Below are experts of layer 7 (counted from 0) of a mixture-of-experts language model. Rows are named router (the router's row for the expert), gate (a neuron's input weights, with its number), up (a neuron's input weights, with its number) and show model dimensions 256-287. Each number is 500 + 50 x the weight over its row's rms, rounded and kept within 0 to 999. Numbers have three digits each.
Before each expert's rows: "gets" lists some tokens that make up at least twice as much of what it gets as of all text. This comes from a sample of Wikipedia text that the model never trained on. Tokens count by the router's weight.

# expert 13
gets: " of", " by", " the", " his", "s", " with"
router:555483435548599526468482460527456548546593496563524459554457458542494505546541512407523564510532
gate0:528452460477500474465516522508473585512588504477540524524529515410493451424650531509476496411454
up0:572555440474465379496524483524489397545542574460479425465483519492473475560389495504516458522521
gate1:486440548474475473492538520587495453477540427482530427459533456591511496553483511466538484467457
up1:477476543499507406443489500493461460402481462429558414491441603492532478468514496434501450591563
gate2:517507519538427488528555566540457556513486550579533464481465528486500503540505531528382534490493
up2:512534412475512502529513522478549531505549492494503552523485439474532546474526482394559443508552
gate3:449546496517448535450556537565622571419515571506504476557433500517476493533526512542537543514492
up3:531353475527437469494452459424441467479545494532497568537399502547480468530392523545414480601444
gate4:497474526533549566557555490541408439512541523517487530546476484490591513633479537505511551548416
up4:554491554471456554439534591457487556480518524440508502434445594528563494395532465526503556501519
gate5:562424555511541473492438562509496409530556600524473508453498551448491586486461611539498601546500
up5:524513520601562427404573507465546495527602504527468506478368558539423516507424477506552482432515
gate6:622561508464479507562474489507477597422580551426581502601479515553516466557540491431478603432518
up6:524522622431667412529485566442519477366514556474507404479461495533414461539421493386487605517499
gate7:467433410530628554513467531491483502478572537585479501439537501504504495444559527505502573371516
up7:469447449462584537457433539507479453488553499529499452438418501457461522447467517438548586452478
gate8:533461424556454469552468523512447575534520455420585432454556509584439495507541521477504562563529
up8:542365500488579581408416441510611435483438574545456434559450558459424529448384553519500396567495
gate9:421549536446504589538482542479559507532497392438475469516539566472560494502513495436521495448395
up9:446504553522518431486441492438459491544569364479409522471452518485524521499476483473423463484456
gate10:527569486534553461454527600449502528519570498506465463558409552406525584493473470456413578524486
up10:499558529638566436502507447499536512488384475532528475407535432554483479576491525522582522488457
gate11:582471472477513518532556414537493393572542510520459417531510439502527511499524562525455460445533
up11:476514546552486464427453509548505501433586528435524543467467506581430591403581430508606454508479
gate12:530492528531456609436467619547539533513492574534493441441498501503520526537488450479488533543490
up12:540441544467431515475529467518488437563526614606462548564523451490413549406537552507537637521483
gate13:468566485517530469467568444494475514527498595493567555489406542498501533605435433509582502530485
up13:526377526457550510499424396565481462486486524468515584495498543585474509443525398456554425469547
gate14:482455532565497497492433506509450549463523561517539469543496500459464487486445516534508444413381
up14:476508534593523511493536415488523491439531513487479439492496491518557526605511550546416442458439
gate15:497468470515493490551482460402512450588559426534468498522410501533441466509507457388460518452590
up15:409519519489574474532575481498504524533477521400537512425554528444489486478453425473408456456488
gate16:474526429535581534491491527470506477454528483546538459472544591456470488448505463515500487438472
up16:533600501500443613596480461484444463542549445532539583521453542523533443494477546487501469483495
gate17:526527440395446493508459475506465493563529470534588560551428498489387526463511479486575483421470
up17:508595535549464590547409454445541539464444563495492482546429522490555429545470530562455482541421
gate18:568378497488558477524472528502506483533505462538583503530465573564538507480475470598510534516486
up18:488411525484545550514496507531537419558498500522542525506428518465514523541450508515545586554527
gate19:502455532530576502506561507474521545565530504513562462497446553557556657509437512578464481481556
up19:521532440526544521454476503499505492548469525488450502551453479423442543430536538473468582441447
gate20:534567511544487443474508566488497520440580498503583538520464533486499577534554444506497448462469
up20:558514520541509513467543644454533545497583446559503450436388523423544518422566527516603579561510
gate21:483476433553559550437513526505402579451503552583468627528449430476516527531534331460480585410511
up21:536632602520545414523488466430586522601581468407514485486469516539476446534443525545489531570559
gate22:498406454498440493492584499503539498479641494556439465577510516543463570536563516482468546623543
up22:539445457530470441494537440456441560448589472582519492502469514465468479509528471535444520472520
gate23:520526562587520478550555501494395467490503553467479462503406555484523472570527381473572511485461
up23:485510479474432563515560432534421528619521536542467319504500518534525570472446501561441529548402
gate24:522442494541425440454542546492483570506519435514528587444520522557514525602478536445463467482522
up24:544404534507521471505538598524542578540502451502461426532429557533550518493484534571415450469490
gate25:457517575534566572424484481458529594529472465499527579579453478519510454486373476505492523571611
up25:469532545520456461473465446543586587462473532478447523477504414447583464475455467451465477424515
gate26:519375483556499529466527598524464438509481445457474470512551508427504522516438519478521485440459
up26:551440459455554472512414559577412484501491478573455474518513534528534472496456496527527511432573
gate27:480503464480521449532614474485493570469552513532535477414443482553538505524490561506422482463490
up27:466529509431501521481414548581443418515517466423550472564502513563522454547480401525509495551491
gate28:476568488507472426464520460499487590519527397489436555650479550601612468419569624508492507519490
up28:452498447501507531576554420511551457500471494565479501453541502485459562510550570488518557494506
gate29:489462565512519385493431472537514458419513580414517487539538535496467543495439414492536496524569
up29:524534451436509580417559569444465555551536457571501511438457486505566485524500612560454465490413
gate30:479449444480512483568454510449459486509510559556572504525442403566431583505478547423499459523516
up30:518501484452442525530472468519410572575562464503402480456536534580484428522449416556470583496384
gate31:528465554485470529504497458476502506465458565449517518546506568565480432456453585567597626601530
up31:473539480409539466546498589476507538475455495520531510465501502472536549540536471561457474517434
gate32:499430552566568481455517587474593447553510509455474430545512454508584513485481488472507554396501
up32:491498548552520512509498557538437461443525465488572515447553551446489429491525563569472512543593
gate33:578538491525535555511466480419502604416536505425481552484504546545547508422507485565520480493510
up33:514475440520546484560436497521496505445404520511479564408508514564395531529420534486516493450553
gate34:541511488414563517541515542486537485494538399564591550466504522452462542460441496478452511554486
up34:537570413514472491518482466521501505447520542513463564493461531470470600553471415475473438520515
gate35:476505526523507521565579514510621460500499562465522504545545438492499422525499431493492500610479
up35:518521460558527408486434502497497483468428496492373468539590541507488520409527519499499418454535
gate36:499511413466495615537441452442532547487543510548530534411544514573448484533515464597445519521463
up36:512607595483460424523554543587446498485506524497493467552623416420491511525488530411568465459488
gate37:559427431428484436598433458522521548504594544604554491440522530572459484543511507549528606499543
up37:490577490541523493510587526444609508450475488523463500477451565448499484513498449455497439530529
gate38:538531562529517555475507418524468389485467486511512515418515469529514515562498483479570566526533
up38:455520479555599556438515414415455526618545489574532500458481516534521438449506578458548596588596
gate39:474456407454442556376550414480554472546523389465452476519502478521504517522544438344532568484495
up39:501546501491437511601482525471495436425382528430590571498459575458454435471495550668529434496533
gate40:567498457493516508493541420573510506586523471478469552484517558576502467577445459550513487523522
up40:490509488470491508479504499467446455450441458574623570507481450416406485539460532377456460464473
gate41:532377511451601541575467559522452544407469526511523520505479392514504513511578535581483603544337
up41:500445495559578460515469525418543546598496523513593493494588470502467437494527505514531494525584
gate42:448429463428390399412475564480475488498457541520402457419458573568561531478562591355499571495529
up42:504486502604572456577454527499512509555542433531478518450464432542457604430409557522480451494527
gate43:486566538534409571477532562510573483458541564503450397437546445467530433542502553439434526500405
up43:463553481555542410454391501491644456502478527536558451499579450428531487506582506553479537509541
gate44:471563544548468485533545483529488496481591493532577507516495557503462423573520436432491537390459
up44:480566496459555538490518497510509451452471504480455552643510527554457481491523459386521473468552
gate45:460529470470468509550513422448477430519590460461483471532421628567452571471509483481515487455545
up45:554469459470555377500606591467500535524478489531519503563568409482506628418502471627523437473474
gate46:578496482413490498494476452532499478515429594563393524494450509536479451521536478468453540465456
up46:507522361442402564431516546471543481521515438518421511527508505557445553567451403512415494469502
gate47:454490428523552463523555429648496531456500543509474529486445373490484462457439512514413544366532
up47:508538460487523428532643547484448577592560455481565556576589598555558582414521516452497568515407
gate48:516496599446593551544479568533511529556493493491478544472574463500539550437473454505555537567519
up48:548507476523470455570418490481490481530526482539462523404528525409524537512529442432531488527547
gate49:582553460468458492446468492553528476556574468538491505603483474485580507451567508527573477452535
up49:454519430543525579476461438462520535485452496512468541465521562479528526511497421502535584484576
gate50:472479446529577454537459470513434472538603537480541529536483473588520508459562442577463553565564
up50:486597457469432588389435465561499488410478502458439528499491591420535538465493611434500534437512
gate51:512563409458496550492504421504594466455491521367441475535503483530552509460539570483514467538505
up51:537542408405494528528526419471493543443558543476484429501465504521507522476495578480478488583463
gate52:485483561541578486517604510506518470471494538578438561577540519454553494463569440401528535412574
up52:490552501540534466603546555487438579425543499530488502454547517603496520466465455379501601476486
gate53:471500512536479618515447542441392496384486572562550591485485540514432562609541503411594476542451
up53:478528420517561592440512493418488493522463401440556449543435393563544511574446528500549412516501
gate54:495470425481471521517569520554444407481464511538606534483452558522428522495615460506560571510558
up54:444491406451526545463549483535479501511534488605487410458554480551588473602450518524369528445506
gate55:560432583498497517573479548412519473526544402480503446503515555414569453477416579503386527541501
up55:499449465505378476509536570532541515557537475409431541383440446461514501431582527498459470574381
gate56:550458562546531552491516556503516531517537478586542453545487497529550453476557421577494506507471
up56:476443606528509561489554516546491505487482529592513419537468501569567522503511424490513453557584
gate57:487475553430522579494501435516421551455598488515572528458438563514479592559503458459505466534477
up57:515592468514483559528532478597355525478597553477538529499627518450579513567521505468464491555459
gate58:514583497538511523533563386502568508546536547577558458507594462483414402431473461496533580451516
up58:425426494379500479447474468465504495474486490493470481565522489545527527571546446455410543643499
gate59:468517541545577411488467479564454507545484471482601472524500374442435459469511462439583497582531
up59:436492501468450550594521506415588550426489552522452489504489620494562507512553486509428483442521
gate60:512429499514552561469547403473461406457481566559468514516493531475522477503499646444466508485514
up60:585488474562562505509488491396503566509419488505452364521473536519485498541457489436468486535494

# expert 51
gets: "=", "\n\n", "\n", " =", ".", " ("
router:502468514496535501547525528567555486503491574548517497623400526564548466504570496482453452473517
gate0:520481491457574455531474491584582468478571473473504415512453534509483464496521418447491536598452
up0:479532501503451515530515557441518542530534508521465601534619453455549521465406559499468492462464
gate1:433515428559504505511532438555491538518518459428540449462485560567449480485521450561568554543422
up1:439504525502534579416513529556506403426461462568382450461472512502501519337471475553516450587505
gate2:562491552509496490501559528488617510384549538585532523576523531484641530494542478535513405477502
up2:375488565499477456514374502535344529549411515417487567472525486527369526544471498442587532542431
gate3:415489531554476444461449499653573510456530631479517378480488592463517488563543517491538530495479
up3:522466551462496468411569476518538515484466658514572469481523523505452553625440414484507509521502
gate4:492513510479515496411435495540442412525551544473482499511564408568493513546533428508627573618412
up4:491512457513470534514474483528558612461465438408482487488494546467378569444512549557464510418486
gate5:436553501472504466477595566447499532512504545505512576572488502480462586526476550503502537529503
up5:570536484460498491435500456548534522443433457501464411438533423500503474390396477543463483443534
gate6:391490430488521480523532521509528451413567522502555547490541508535459479471452525510478518515474
up6:499471570494508487516472442562503494504464523539509487438601489550456520480512462548480510490479
gate7:522458460586499583537545511509492526499542499446557587582479471564462579428454449505507458547426
up7:533536445573455517541494482468439521491506477515493577562492522518531508510457493571479466529482
gate8:456424400516525522459462506555470499431542449559439483494471573445561476476480551504479493448525
up8:624463566431422499547537490387460460524479519538465436490447506534408528505502566487529486480501
gate9:486409553545556445490479483454503465561485493453510511539473469501457443474464558518448581500478
up9:501402545577535449500473436476557455536506504470518513564520485485462470491475556576445587533485
gate10:503490555445533463503451524492455465400502486553532560534453464514525582519578524438631556481542
up10:581459518484393464489427541398557487485478556492478458441526469435599503514519509465481622457520
gate11:499581501414510494456471536432443527515535534568613498591497538496431570537432411505459494527535
up11:462564538483506450453482597534535518501526454554569470487544531485502522536459458486467481501541
gate12:485502506439483543506581517496400487469474549470487603515546535496531497522521500562430535471477
up12:583547472475431535470546472528487458489514534517504526489466577464557509454525441548481575464481
gate13:419534474520445501505628476542501414521536533426537549458490503488434538460451467443484568552513
up13:517505499476529517477518490538365461474460559451469514455539464461493555463596543485496484484376
gate14:574448459434578487481510523493625471425378580381473435428476537558410444572475493422491403526553
up14:508523489498555411398504490467537476491499542487524509466425517475469487512484515465539499445452
gate15:522411508403568521416473587509467510489524525461510484403495518667495529499506446545497554454470
up15:574430433391553497455465573508508523497512499430493462430480528645544548508478497541474539490445
gate16:559470496529508554534488459510619539513514466507436512533520474515470501525540558523449499496427
up16:450466507438525566503558543432412481527518541531481507496479458646533474494499537431427646503587
gate17:449503484444442457615548495566510514483533439531472490545525556612448505454523498573507528466511
up17:477552453491469564403468509459479464534532508463423479513550509446501492517549485495511558392589
gate18:396481582441513465440515561541492491518479465437536555390476502478479454367499531490548484514590
up18:453452541562518392487499471570520487408426499536485447477497438645493510457507588419524547519493
gate19:434445498518481521480528500496501552521551480538444550535444526587440574440439501588541435462452
up19:478512422599381514540463485514514623420510469442510563508373425496523592473437396544522414553479
gate20:648504449581618491433590485448559487546506452535511533445483551577422553576538469449537535496373
up20:426476513401513471534509476521459496488534470411473430545500473445474490376508580469505491529525
gate21:555546439550599483505519506534431457522508508563492456616450537485537473449444553560442396520487
up21:477516444511500440521571593487495445548495434554487474578520579496564551432474499565419471479538
gate22:522516479522515463525477485493496408509502520373379521559476569594479545565537530447505435484531
up22:514422540536458444391479583507471524450505458508503578605467472443467545540560546487537498464542
gate23:485518380448572527460488533578462491463517492425494520494519449446485529533539499475466524543424
up23:567494555507459503427450487419651553597427556528485473597455441546524492460497473450559483554510
gate24:457580485489466484432458451585549458476558510519536542546581506558557510553439484475532546473515
up24:515479529495545528516519537446481547557455464518469426494435471411417502452531541507418461509485
gate25:539527407468621460460476489553512461441449450525477491556511536525445498505418511522510442490539
up25:574528466479595507442520524483553522466560505493532490598456528562489533524497530360503450424491
gate26:499518505525608465528488380514460524495492493490553484500454547469589496466448534463482433563476
up26:526522455487469547557488527514497552524486463568456473450440458590426494506520552642506456522545
gate27:570511483518533530549513524525567494523487471597435544534428502486519573424567509447482466482539
up27:457548499524524575584609492511484574538465381480509513530490425442498444524608494579475477491498
gate28:582488536549569481507464469468559415420472444461531556455484575487530495505423484491455570520594
up28:487470552536534546511560475521357517563530535586504485489450507420484555489504453526452485525439
gate29:442511568513558504531550555524518551523487447510578537552435435467420423513456468471417503497479
up29:494491551483389583419476483502489510575573503498542520554579525462522474432548379523452554528485
gate30:464567500470495506496484483575576497431552531480532496468471491463507484539526515445467488507455
up30:551569502471546512508488458581608470421531470470524497476485527495510496527546522427455495604484
gate31:470581488432450569605492434514528542461500543386478604496440566444523519493466525533475453532492
up31:459431423559500517536551537530498498495418524455434471485503583428513430563443545575437488537454
gate32:523515474491518383527485445400503461533525506520531578355460590630554438405527422474435526507468
up32:544527517504490402426612491461527507472533504448480529441438414524594436500528509440448431549483
gate33:504572475557513460557531499535522507515474499511498530488528525486534500625539462445449492477482
up33:500566487467516491591476512552532449495458535435478552497417519473558497617511521456493465426451
gate34:556482463524602543535560462555478513539472498467460561552451425481480498488493458421450507377519
up34:588480538472582511501532493552488452552438585479545608497450460431502446467461495489434513476435
gate35:406530427559517483499552545612503537581559496543495482549597523500448477543490517427588549619518
up35:503488514549521439445512447480500472503390476474524516473520512550540531487488544503528534466529
gate36:446552513488512458455536563439511452510420489460585547473373566478555481486536481503494553529539
up36:533413461432506488465517498494572511484535486514396468474619500428510539423517483468533416565525
gate37:539463443564496551563525489405513504501635488483487469532491520561471472516456357443604450447400
up37:490451494503574530460491466485518481496457502546503446440517607415444511474462434528551481438527
gate38:550411441549499519527408444495497474415493370521557444596513481518528536472603503546486491386541
up38:517458430571484414544426460514552478458480379546556519530555513436471559410562511641519487466547
gate39:500493443475599553490512471502556517473544484383532466499454532516512449520535584522526343551462
up39:536478487502499408595545499382444536440487550512435617419506515511479475472516438429480564520488
gate40:433454514564525481480569544472495534542451570510506511555574526499532438456510528490464419533459
up40:493477456533492474508401428494384566465548461569544555485405603470393464444511558415501551457559
gate41:577473471416479514489526501537479431519425495508654510511534494453610482554451492499448582488484
up41:554546479455511509458492524547473443474401503523535548461526516529540454516472483452501549472469
gate42:439596487504490537541560469523519482504436562511567463559515501504588420552550502444402509526403
up42:448518514477490510501600519534526549549491569506584444539513551503593428504546473463477500510431
gate43:512480464482534386566468513534485417481562541531535517489419511593488590449483494495553515392567
up43:534545513569542478542502506375507468500445537472515453499515454501506512565446452527509433577436
gate44:454566560557493522474548483568449578491527561492526516438421499494549534512469573514423572566512
up44:482534556460496509463546506486548565455491465454500526454448554507498516500514470464510524560429
gate45:470499465502510528562451472578476523523445487510549432569530454506516581535544431488437474510462
up45:490540417507554493499427511538455529544402457457632514528500469544535584516509443496522482485392
gate46:503433512553596444451418531488534514540445486468454560438525452548513567477403447480593420434466
up46:473486386518447379463540444519587508496550478492441465522566494616460485504524472513429524585510
gate47:553501496579502468571513578522469423544549422472500602621473507465567533458541532503441446499453
up47:499489498466569496580574549507491399510474428478489580646495544507518498553503525469498483496564
gate48:517504479585541484465506485571442453491555463473432460538433494444448534529541461528568431475485
up48:461508551447507512530532485525447456456470576474544551508407556502443571531491464493495475520574
gate49:529505529523558480438493557414557533413434546496522489461388503436461501501539495448550456502414
up49:459493487422539519462450518493529457399444534518541582434471428465524544476515520431508487511543
gate50:458505569419460511510469568496422524502526615511472533591468594458595482491576430550458438532532
up50:472507430508477544525474496559551437532497466526607440451432408494450499473490562484498478423501
gate51:500466493436432474575502494570501466411405461453448499566474552518465431522518538552506488469456
up51:515457478510533601550423432552591431551526436463480463528499483478534435537557470561583399516451
gate52:531516468477497535432525476539526490563511515498509536526514601399513414499496488482402365409491
up52:571437524498436543451532485444533428599528500497551593548482523402526477502514440482449350427523
gate53:530504452484456514537529569460509493447537466457485598494489464518518521579455500527461528556502
up53:538401471539476596499487518470553429454487592521505548510479471519514552575444444542482565442505
gate54:466497495542535457538478568500602484529579450474461491453546447477552555446514524511514401538558
up54:491411554490398483540471529416566521537412500380563531470438510522421560561444512513600522563515
gate55:564455545530447559551560508527417456481400455527527497476547523559551578461502544494470470423472
up55:464455433444452499479420525473553456612517545455452388545539535438496420436491569519541499499552
gate56:528466543553498544534569520490547444493434508499503533594511407491451492409615433541421574486528
up56:576434518524544563568520522536559516502450540554456475607513434570455589415491568559476431414505
gate57:478451499449521478533424483505434497545584520506563493601459527507563545441447539478590510452552
up57:488431553513428458507384515541539522450567548486526479516410542507508508514496537551528401450566
gate58:468472541604414493486583563590522549487440550462585432448495516505369434500495552507438543574558
up58:498519536538556467509421462418423503485543473451476505537588419515547455495529479471469505546507
gate59:445541501517610555551464547518474512507494514427541471523541569504524460387517499469470479500514
up59:547442516541460422458458511371463550577519451601529496497497459410425533606467443465519532516536
gate60:456538492425506454354423499560626538521503554558563441454473465503516549519453493622597450511534
up60:493453514491415484530488540521491520488445469511489491549488527397521501497491506498503488473504

# expert 8
gets: " in", " of", " for", " on", " at", " to"
router:517538443512390548470482457490472486615514471546431509550500511486500410446587535524429453646509
gate0:482493488429455479486532432535426507509557466521476571458453487483520492538477514551374539509496
up0:553468511446416500491448504517506518563512508555523534480470632545488524412539543464534566454558
gate1:531469455505434500588408599448536412551495532474549545495452442518456407541501527555497502518513
up1:484512516536488417460545588538511521574474439487491564435440507464472512571546512489496608549554
gate2:463522490496621526473533524507455445517543556512449510466511529491434488553503498521531496526397
up2:533512539527535540462522462358450486607460528518494490464519482503403465545398489533602535463438
gate3:526535464447448462470495482515504521494456552462501465496563502483472514485535465441437482525523
up3:516485496586569468521551510469463485494531468510573484554487529505488440470539527506625474553463
gate4:489483460533456538434457490514488526475597569499484485485474495435531531472447543576420459475531
up4:529556534511568588403461524506543531518464501530540493443435535423503504426571463455497525474574
gate5:538518546457477487525463476471569464561498437569493519517533427513466522495483642573423519482507
up5:554576409534498424481520619392584559520569429535461429538501493448425546456518529409465489489562
gate6:546569532540528529509587569542433493517422572479496535448617443573464483591443485464472535534494
up6:453520487522595472497454554504452615462497507499476538544472511514498442459519425458545423519434
gate7:551463463548441525511455405468528514505557509482382549519528540488457549485457510499544437528522
up7:559530417564498505517489446577501443576511470511393556639527471480569544486431540489431510424518
gate8:482473508422517462600455538525467513565491505505506479483401556502463462445436591557461479456573
up8:498447476484459542578524498468567503444442457562492529506554420550467563598507446502474433490491
gate9:513491560516496486543553527500412464415576457553414577530438483494502467584487485598501427444516
up9:517524491526475569499513406456511416578476544500488435513465527498488501481493479413611572426544
gate10:542463451425463480508420437396468461518582443354446456522460476418469504539548437506473415489469
up10:513508432507518526523479561457517544513546463419479431620579533540515454454492496528475518543455
gate11:543520511469506486487475550506546465530410434537570509489488444564506455539584544518457555539449
up11:522489552399458517480531561522459492499483511490522514527449515475532408483545496456534560535526
gate12:471465480517536486503505446508570430579584491468416498467524537431550469483497508489420409547544
up12:520547498433551491488485581462452521456474519548532510466530467573486526578475448521550537501432
gate13:523526477533503459472465487595529482504432536614536487606517570580457511510521477521581508495585
up13:416445486475533429429402478454437459403499409590450536470480441505491455525425586510482513575538
gate14:475473520465441545512458474450515547519534512424434441550509618445420450613412596577481547562498
up14:528453470430489581474382534442489489525603456419505491495450534557466534547401502401450481463456
gate15:455424467491544516423450534517484517491631433491580506577516301543595517596458487496407487570391
up15:492452503520568518483458502509472483510506419448564482499504393551576515518493465471432456527402
gate16:486535521471482546529565532586451507528580519581505530478462497549562476373536507564612553594481
up16:478541527425463415527569548533410547519515495498467553469421500591548532462610503536544508579483
gate17:567529425570470550509425516500561457428451517497532504504565502594535438460503572489549448420533
up17:442502573464509475513561508522608484480504451484509511451497463492491500431538426570479562564490
gate18:566434318511549491445364540504498481491535534491597521482484519493494541463520479549466495509560
up18:462550509467574475547670488444516480570450463449523518504515544578389571510509554529503449491504
gate19:465440532440575459558484469608474442413548472582472515482581495482580502454500538593535486512457
up19:473562531571500518544516572442452510585456536471464536499455458584467529534441453433555550488488
gate20:539485582549558522469449477431432473394577447504491471473463481490526515565489491500489491434504
up20:562584489533506575401422418484500488559487487440475522481415556548454522511470526512534528526553
gate21:433574478504394543542495490464498473588470488513462416541494543575475607384545480588552512527458
up21:517497472534637492464492487576488559478468533545551528528530517489541548389392487444468563539486
gate22:408477512483500499650529392436539431526439438551527509504467456530428536486447575494579476502475
up22:554550495518503451419484541552514565428574550531479460469468482424548473532497481473377511498512
gate23:539539533513412514495416469537531428512596518413551537529531561520524548537471516423468407511520
up23:599480587517434504508505531572467532476619448515533555508525542485503484537539415369531503488414
gate24:457383451537524408494542549507442495525543481480513489506535540528573552527475538454459383568370
up24:485503497483537470512529501527469523565465473506501512586491506527501521594431481544468540526490
gate25:552494508466454479486488513566380405500566577424535484537570590518509417454563478505534412459468
up25:431461576430455514516530492475440425567605474393452470482476561527577417470518515407562463514580
gate26:546532535515476536500453439462525459509527555495537583530477478406434450561490468525466505541437
up26:480562626616503501551498528481527534631493419477475552474469592515584461488591426487511486463576
gate27:477505549454472534470431496472457458527563446587409529529395490374572558420512541440539500576379
up27:493475565515504398533461540487585499491426543470605499453667474546486468561443502564507427525560
gate28:422515627504428392554489444537499562490560566609462452479521555467534521482555511455506563478567
up28:556508444506513573485599607477537441530379451448498543545493517489517512512510448538500393472457
gate29:577519436495429519527438332511454436601455439503452486431454411518495524591437543416471437500488
up29:579454441458443489478460418532465480516483538488455491456485427432492449561528542484448448555511
gate30:515438446515444542529464516514405532507565535499517474576443542503517508365459501434530451582539
up30:474544550416580391522506533518542503476467509461443486439524474480471429565447524507458574447416
gate31:607544441574577507516578588493494537493477525558549447411554497473486560589437514471525556463462
up31:579508458513475519451572460437494529545478506463482443530505431473423346570535519583558510523477
gate32:510542425402479455454496513487548396391410526441581472410482588500553515500471428418537404558471
up32:485471441452499525539543517521539543416410410534542529489531567493536504548545457518447477460504
gate33:421517505502470395477434471572551503528476559513489532487471571483457609450453550485468468496555
up33:539531503525417449481501492501441495572571617625481456592554486462489514481543512537528444556459
gate34:484497406570444478407489478456525494581433540614455518524432490523438525568529483522420495538543
up34:423420502502521452469515405481530507504518470514431465487474491508537497494531554508561484556515
gate35:442534491549485479493587551518544611441530483541518496508502567492568469511531533562640534425481
up35:483500561462550592520540592567536539473399388551528540533487367494498526474545519496552496512465
gate36:585553547504439492472534520585523504593492457605541554621568498493590415379560568572516546422517
up36:493550408498552380499401477507510407446507532507451474528520492564477514517514549497478464571481
gate37:522592581522461605540460395510492509428428522481470496540446450423580454443470478539514561486541
up37:574559574504527543565502426533565550410455547386520526542513458494535438511490433485536540536486
gate38:506432488540563607534381499557444465471448513407583422472503503471513542505540547614549515514484
up38:611516543469478532580539544539455474471457529510577527506532519553455518536516532590455524569451
gate39:499526485484531525466532441583518539493426459478516533482381480443519480426526578492517546503574
up39:446506440553464457529499493439467538404569474487469498493508513530483531425555438559435422529465
gate40:457473530381520537372525501453495474454514522556466437539571491512389581501512521506411379508490
up40:504532459411463433502459536472501594521513550536533431430436370529562543568525464556545589516508
gate41:445518551390385556479557492595516505504422505468468445537506466593592390529452466481448496536484
up41:576483458605469449499512565513530560517614425495559519532444584520385628467539550539455516442517
gate42:518520525482474424516507524473538450491553428528524517440463495425423475454467517520494439563477
up42:433574556512463441456506516481479498489561429546484386419551576535532518548486501422488518432437
gate43:518541566490472504505485473544498487485464456416494466501498498433508411375542433401569503480598
up43:521449476458496591564472576450419519502478517493514497537476512528408516479400511581506523548467
gate44:522521507469499509528480512479606512575504458511554439456525456493518383459560507501469565416430
up44:440551531489400510412407565481434560518489456468548507467491518436512507560466410459429492457520
gate45:505494539443440544492516503488583475511424499498575523506527556456421511574447536544444458490502
up45:517466482456471494425560551449574572475490489458426588549504566425468503470515473512465489445449
gate46:522434490435512516497554518379466534459444498456464478617473463554545484478459502522495542570449
up46:518437516414499524429545570528559571515535450522467467527473450516415482510521571459432556553502
gate47:582433537441496519457524426563470421512513446525583502535562584412526473494380521531428587499517
up47:564468514494427564490493397568395479510492455505548511514596582467520474489433449502501466419533
gate48:570461493569499494517530526381569464545570464487528441512457499557527464446482595479504487473523
up48:493441567500452600534549584473540583487599486491482490518482481441416422469516538538575453467421
gate49:480579526482516548479497509436508503387459628485598445517577513582549455508488547471637508507448
up49:457512486555586437535541509523546505422475468481576462511412434566499519501433559508551535503505
gate50:593537484557497451445460543486495467602400480514473522536393375423429499586523587569445464512514
up50:426482470438516559391506444537525514524571510514542518439560586469497517482426443488561554534441
gate51:449528576464463502486440453526481565527455504493441471531509523516491516515571473457576541541553
up51:456603522453561429401488474536456578534443402534522502550393411556541515478531553507523406523530
gate52:540519464449538535517447526571451503425491485525515519570423554485522512557463669497467511481437
up52:569525424529455387517538488454451469505549528503460493467488576523429549457529372438446475551489
gate53:508463482504496532484497490525411505449430569416535429441402515438505516522488550561548536619451
up53:441510515467415528518465475538415499582514569543554466475522460523582476481501589443569526514526
gate54:559569450536411479573556484439503470442439484472491404437487450458516516545527558586532440541533
up54:530538384548440472488521452475384506516507551534460556523468592472451563532537438441550563475493
gate55:462445489475496510448484535486487579459522532525478435531398451530448509545580512512482502464470
up55:457446458484546443481478471457528518485528512483432489446500539512506443463571531455575480456580
gate56:497456501463469529451517475502473446519469460538383498396486521474485488548594510632496521585541
up56:538570406556405562587614526536520565516516429543522512400481492565499492514465560553520471540527
gate57:482534452484391595501557495608422478534512481476479500514478430517445523517575503533443499528423
up57:440571597507481527509578507495447512542465505511424465448455452525540541519495418512454531518434
gate58:539494480581409523504520375471548581441453481529497458559532510564483506516497480553476548492553
up58:395489450432483499523554539511466514600531510437488530443517472487487412481491455507487485537451
gate59:493484525566438592560513511458516533558595472549476464563436669547483512543466480565532415509520
up59:568494591503535470559480466452493545610627447425465537493477636595443527557431498540481464567467
gate60:442447538426479557503429475559511518583571399618556498551540488511529490447404494459580420407497
up60:471542588418514543503517443507598546594548478524478540506480455517604538562463574450537440574505